{"d_expert": 96, "router_score": "sigmoid", "normalize_top_k": true, "norm": "rmsnorm"}
Below are experts of layer 8 (counted from 0) of a mixture-of-experts language model. Rows are named router (the router's row for the expert), up (a neuron's input weights, with its number), down (a neuron's output weights, with its number) and show model dimensions 0-223. Each number is 200 + 20 x the weight over its row's rms, rounded and kept within 0 to 999.
Before each expert's rows: a language model's description of what the expert responds to; "mostly gets" lists some tokens that are sent to it at least half of the time. This comes from a sample of Wikipedia text that the model never trained on.

# expert 16
Description: Name-initial capital pieces
mostly gets: " Sch", " McC", " Bald", " McL", " McK", " McG"
router,197,209,209,214,178,207,213,218,182,198,188,220,220,222,205,204,200,216,164,205,222,203,235,187,210,189,216,201,204,215,190,215,184,208,190,196,190,137,202,222,183,193,185,217,224,200,194,178,191,194,198,182,162,200,212,193,172,188,201,202,202,172,179,185,164,232,193,218,188,220,246,231,196,225,203,167,239,190,253,217,220,216,166,230,210,191,192,178,217,177,176,189,207,222,238,192,176,179,219,184,201,166,159,177,206,199,202,181,208,203,224,233,218,203,203,179,198,197,218,220,208,160,206,208,176,212,211,188,158,203,191,205,211,172,211,162,214,216,199,220,199,183,253,169,203,206,209,212,165,228,205,182,194,199,226,199,219,189,214,184,193,186,225,211,176,186,204,226,188,215,216,194,174,192,215,218,177,192,191,211,176,191,212,162,221,199,196,174,207,151,227,190,214,224,210,219,209,186,209,222,165,199,195,221,220,207,195,155,174,228,189,222,200,184,213,191,197,163,197,208,171,208,185,149
up0,190,210,204,163,192,203,210,202,168,198,167,190,239,210,194,219,194,204,209,222,200,253,218,198,185,210,160,221,239,207,194,187,181,206,219,191,204,202,196,207,222,178,203,195,193,239,187,224,194,220,201,194,195,203,210,184,218,195,181,216,172,161,204,169,237,193,190,221,181,189,176,201,206,227,220,212,194,190,167,200,187,223,194,222,203,174,206,211,167,152,175,207,190,207,187,175,199,198,224,259,223,176,212,182,232,190,198,229,220,194,201,218,223,183,202,208,211,188,194,168,209,188,233,249,196,221,211,202,230,214,211,206,215,222,221,196,199,233,180,204,202,202,184,211,227,196,193,198,170,206,195,204,186,189,171,203,212,167,208,195,178,200,221,193,185,196,247,166,204,203,212,242,188,181,192,228,196,174,189,208,189,136,203,168,197,183,179,209,250,224,195,171,186,163,204,192,197,214,205,199,203,222,211,207,242,240,199,178,221,204,172,205,202,197,208,183,240,195,209,169,223,207,219,191
down0,204,193,190,223,193,242,219,191,180,176,205,230,202,198,199,243,211,221,195,166,161,198,187,213,218,213,182,177,200,234,195,228,211,208,204,186,173,197,233,164,190,168,184,245,186,158,225,202,190,208,199,225,226,214,171,199,219,210,207,161,210,203,193,199,170,189,179,198,186,171,191,198,171,198,243,188,219,181,177,191,178,194,217,220,202,200,170,248,226,190,219,184,199,183,171,194,186,190,182,222,176,192,182,220,217,188,187,200,220,243,203,179,183,200,205,194,215,191,214,203,206,222,178,187,192,228,194,186,232,204,208,210,160,218,208,152,161,213,189,214,198,190,188,198,208,196,188,234,172,203,187,174,222,198,193,182,156,222,192,208,217,195,202,177,223,195,217,193,215,162,215,173,190,244,192,183,219,182,198,204,207,173,243,214,187,200,199,231,218,197,220,215,253,188,207,206,229,196,193,213,211,219,226,194,208,189,192,192,183,224,201,194,203,151,172,180,183,170,195,218,220,181,197,213

# expert 7
Description: Capitalized name initials
mostly gets: " in B", "; B", " |  | S", " | B", "a B", "| S"
router,194,197,178,219,201,178,214,237,172,195,183,204,226,246,203,208,195,203,214,209,217,214,200,185,176,179,191,180,189,191,219,181,181,206,189,213,186,129,194,194,178,186,216,202,191,228,184,206,195,219,206,187,201,203,190,179,181,198,185,177,177,189,211,169,177,188,198,236,205,224,214,233,200,215,203,208,234,188,227,225,205,202,168,236,227,223,208,230,168,179,212,212,248,157,207,215,205,212,222,190,201,182,189,203,220,223,186,187,179,219,238,231,221,212,219,206,173,228,216,188,209,187,229,260,230,202,213,198,179,223,191,208,205,155,196,159,205,196,184,209,205,181,247,201,235,186,194,219,206,199,192,179,201,211,222,176,222,209,228,206,187,191,193,183,192,183,213,187,199,214,201,158,237,226,206,170,187,184,187,184,217,174,185,170,211,198,220,197,199,170,226,167,223,194,196,182,178,195,194,186,169,203,209,205,195,232,211,162,213,182,195,196,201,190,172,184,226,177,197,181,201,225,196,178
up1,179,162,169,217,210,209,218,219,212,216,197,196,202,176,232,206,234,199,177,228,201,198,174,209,164,184,221,187,203,215,177,195,192,192,221,223,174,203,180,218,181,188,197,196,217,248,187,232,203,232,208,229,197,200,192,194,195,182,214,193,206,177,228,176,201,240,251,181,209,187,191,205,213,174,210,224,199,213,218,183,196,240,176,258,197,196,182,196,179,199,183,210,175,200,173,191,184,187,226,213,192,178,220,214,191,161,160,176,216,182,218,221,202,207,190,205,185,184,256,228,220,180,196,197,204,221,212,231,161,215,240,227,210,196,200,201,216,162,211,190,200,188,211,193,202,181,195,208,232,190,213,203,182,222,204,153,189,185,225,210,185,187,199,168,200,175,195,185,210,259,177,174,222,223,207,191,197,208,203,214,243,208,229,208,164,229,204,178,188,191,227,219,211,188,167,180,186,216,206,178,211,174,187,188,186,191,209,197,209,196,229,202,174,200,184,199,181,203,237,189,204,185,210,217
down1,205,229,198,199,198,172,190,197,179,186,192,189,146,197,202,222,211,221,218,211,190,200,205,157,170,219,155,225,208,194,164,185,211,203,211,196,228,166,218,189,188,212,203,173,205,199,195,169,189,207,158,237,212,262,214,184,214,173,213,227,170,159,208,201,179,218,210,203,188,181,181,205,203,208,230,214,197,191,183,181,201,216,171,204,204,192,171,199,184,161,164,216,221,190,166,227,198,198,181,213,187,210,209,189,217,176,148,217,214,211,243,211,254,188,174,182,210,210,181,209,209,197,181,173,208,215,197,196,214,198,195,219,226,158,179,188,223,189,216,193,174,189,179,184,199,199,200,207,224,219,163,212,210,205,196,191,196,191,194,201,193,177,193,205,199,176,162,237,206,204,216,227,170,211,211,190,196,189,246,215,198,210,211,179,215,196,171,175,203,214,199,194,231,211,187,194,177,148,211,194,179,205,171,193,182,247,212,233,189,195,187,180,228,212,196,216,215,216,208,198,225,205,195,193

# expert 2
Description: Initial capitals I, U, N
mostly gets: " | I", "- I", " | U", " (I", " of I", ", I"
router,192,198,167,206,212,186,181,213,142,218,199,217,226,232,202,197,187,208,177,175,205,200,196,170,202,190,198,184,209,191,217,224,206,232,202,204,209,143,214,218,180,212,181,180,207,227,180,198,175,209,202,179,204,194,203,174,202,199,207,184,183,197,199,192,136,205,228,250,191,223,216,217,199,171,222,174,236,170,235,229,220,195,158,227,207,205,183,166,175,182,151,203,209,201,216,177,181,218,211,212,210,191,190,213,204,202,182,204,201,204,202,213,239,201,249,184,173,216,204,219,266,187,208,211,208,236,217,184,181,208,228,219,192,180,218,186,208,191,159,216,193,153,238,184,216,197,189,207,197,190,188,185,208,218,189,214,208,217,229,191,191,202,209,215,236,200,188,190,203,185,216,222,199,193,200,198,210,189,171,204,216,180,219,187,239,175,208,197,211,185,167,187,210,206,231,188,207,196,173,185,189,206,182,223,172,218,205,149,196,173,226,203,202,187,187,204,215,198,205,197,171,202,202,215
up0,222,205,173,184,183,197,182,203,168,184,191,202,218,228,194,162,177,212,225,184,184,181,191,177,210,202,191,198,192,202,185,215,222,200,194,213,201,181,165,184,163,212,187,182,157,227,179,233,152,211,198,229,233,212,190,215,168,185,160,214,170,186,188,187,203,168,219,220,200,205,216,222,202,225,220,170,210,189,180,195,194,179,175,216,233,246,215,232,214,212,215,189,232,184,210,198,222,189,210,180,214,202,219,205,188,198,193,196,184,214,205,237,198,172,195,208,203,245,229,231,215,200,219,227,211,203,189,211,196,190,187,175,226,209,208,150,202,216,198,220,193,193,226,193,199,179,188,209,218,207,175,181,198,204,230,213,193,202,198,197,174,219,197,194,215,189,187,217,224,180,206,205,223,204,197,148,229,193,162,185,197,202,187,191,241,149,220,212,201,203,214,170,202,189,206,209,200,202,193,176,196,180,230,184,234,241,228,181,207,197,236,198,215,208,167,199,164,154,234,206,213,214,229,217
down0,230,198,171,250,218,161,186,205,209,187,192,187,170,187,171,216,206,188,181,205,215,210,199,181,188,198,182,207,185,221,229,190,172,207,207,163,203,180,251,209,189,195,180,228,185,187,222,195,191,203,193,199,155,185,212,189,189,184,188,197,181,191,161,178,200,195,194,200,203,238,203,181,214,146,200,234,227,197,188,221,206,178,219,157,211,185,210,198,215,185,219,221,193,171,178,194,177,195,200,185,221,188,214,191,201,139,216,195,238,217,180,213,216,204,206,192,230,209,184,197,187,203,222,195,208,184,190,212,178,194,169,241,191,190,218,186,199,196,211,193,222,217,204,220,179,218,174,177,193,195,205,187,175,192,222,173,225,177,160,201,211,236,189,210,165,178,195,193,205,189,180,175,187,208,201,196,165,185,225,216,212,195,153,167,193,229,208,207,192,178,178,213,209,199,220,240,207,223,226,202,219,202,217,210,207,210,182,197,200,184,192,198,180,180,243,179,218,231,158,198,225,163,164,226

# expert 48
Description: Narrative-prose articles
mostly gets: "- List of", " version of the", " that the", " used in the", " However, the", " after the"
router,180,178,206,217,231,161,172,202,173,254,225,184,225,227,219,219,211,205,175,186,216,246,207,225,196,215,198,188,197,202,214,210,171,231,185,190,187,184,215,204,211,209,204,211,213,229,203,186,212,206,199,215,200,183,196,193,187,219,195,221,202,183,176,214,167,196,204,210,173,210,240,197,185,210,204,183,223,172,232,234,220,195,166,221,226,189,189,205,182,175,172,206,226,191,217,162,185,205,209,167,203,190,173,211,217,232,150,188,205,213,204,207,225,246,235,190,174,209,219,230,226,188,224,225,214,194,200,207,182,217,205,225,200,172,214,191,216,206,203,222,195,201,202,194,206,182,198,284,159,185,230,221,184,225,221,196,230,217,226,189,224,191,239,194,215,204,175,203,196,203,195,194,206,180,187,195,208,173,170,204,216,189,207,187,194,200,211,202,200,175,231,179,218,182,246,206,185,171,174,228,174,197,193,228,201,200,211,196,199,195,203,208,208,209,202,211,213,152,200,191,192,195,201,167
up1,220,191,205,219,196,207,193,205,175,187,231,199,182,185,201,217,240,188,220,210,219,200,186,203,209,209,194,177,216,204,212,209,175,207,208,178,174,185,197,197,202,216,189,192,231,204,211,148,191,198,213,206,184,161,226,179,191,222,206,182,200,200,217,222,209,196,171,197,170,170,208,201,196,183,180,204,209,228,216,200,186,222,206,186,193,249,197,209,159,227,167,211,232,166,169,176,181,190,220,223,210,174,202,200,213,196,180,205,235,190,218,191,230,223,195,187,211,208,174,221,205,166,237,235,181,187,207,202,197,190,224,244,168,195,198,202,266,220,197,215,213,186,211,219,166,239,194,225,210,181,217,156,184,205,183,165,231,223,190,206,179,179,195,216,209,181,221,241,207,207,185,177,192,206,170,182,215,165,196,204,204,184,226,156,179,202,210,207,199,198,224,217,192,194,210,208,214,206,196,206,188,173,196,178,180,192,232,210,151,193,195,204,228,179,162,166,202,197,244,214,194,192,196,178
down1,219,213,166,224,229,165,188,178,218,211,202,163,214,183,219,202,203,186,200,188,197,217,188,215,187,211,192,191,185,182,197,182,200,178,236,206,222,244,194,205,228,210,191,194,196,177,206,210,215,173,212,205,221,218,218,196,202,228,224,176,174,203,229,194,173,211,177,206,217,196,153,201,218,192,200,200,173,187,195,196,170,197,263,185,217,165,185,193,216,207,173,210,195,231,221,228,168,221,209,205,183,164,216,164,202,190,209,166,253,197,219,179,180,223,184,220,193,233,199,188,206,179,183,239,184,184,174,255,211,174,212,178,191,166,223,231,191,207,195,185,201,199,168,214,174,193,188,185,182,191,197,177,195,222,223,240,186,212,186,198,209,198,182,202,198,202,175,225,188,174,204,203,212,152,152,207,217,190,173,188,234,208,202,186,209,221,206,169,183,206,224,186,173,184,224,211,182,203,217,186,239,189,233,191,189,217,221,220,222,189,220,192,200,173,209,198,195,198,206,219,199,205,221,223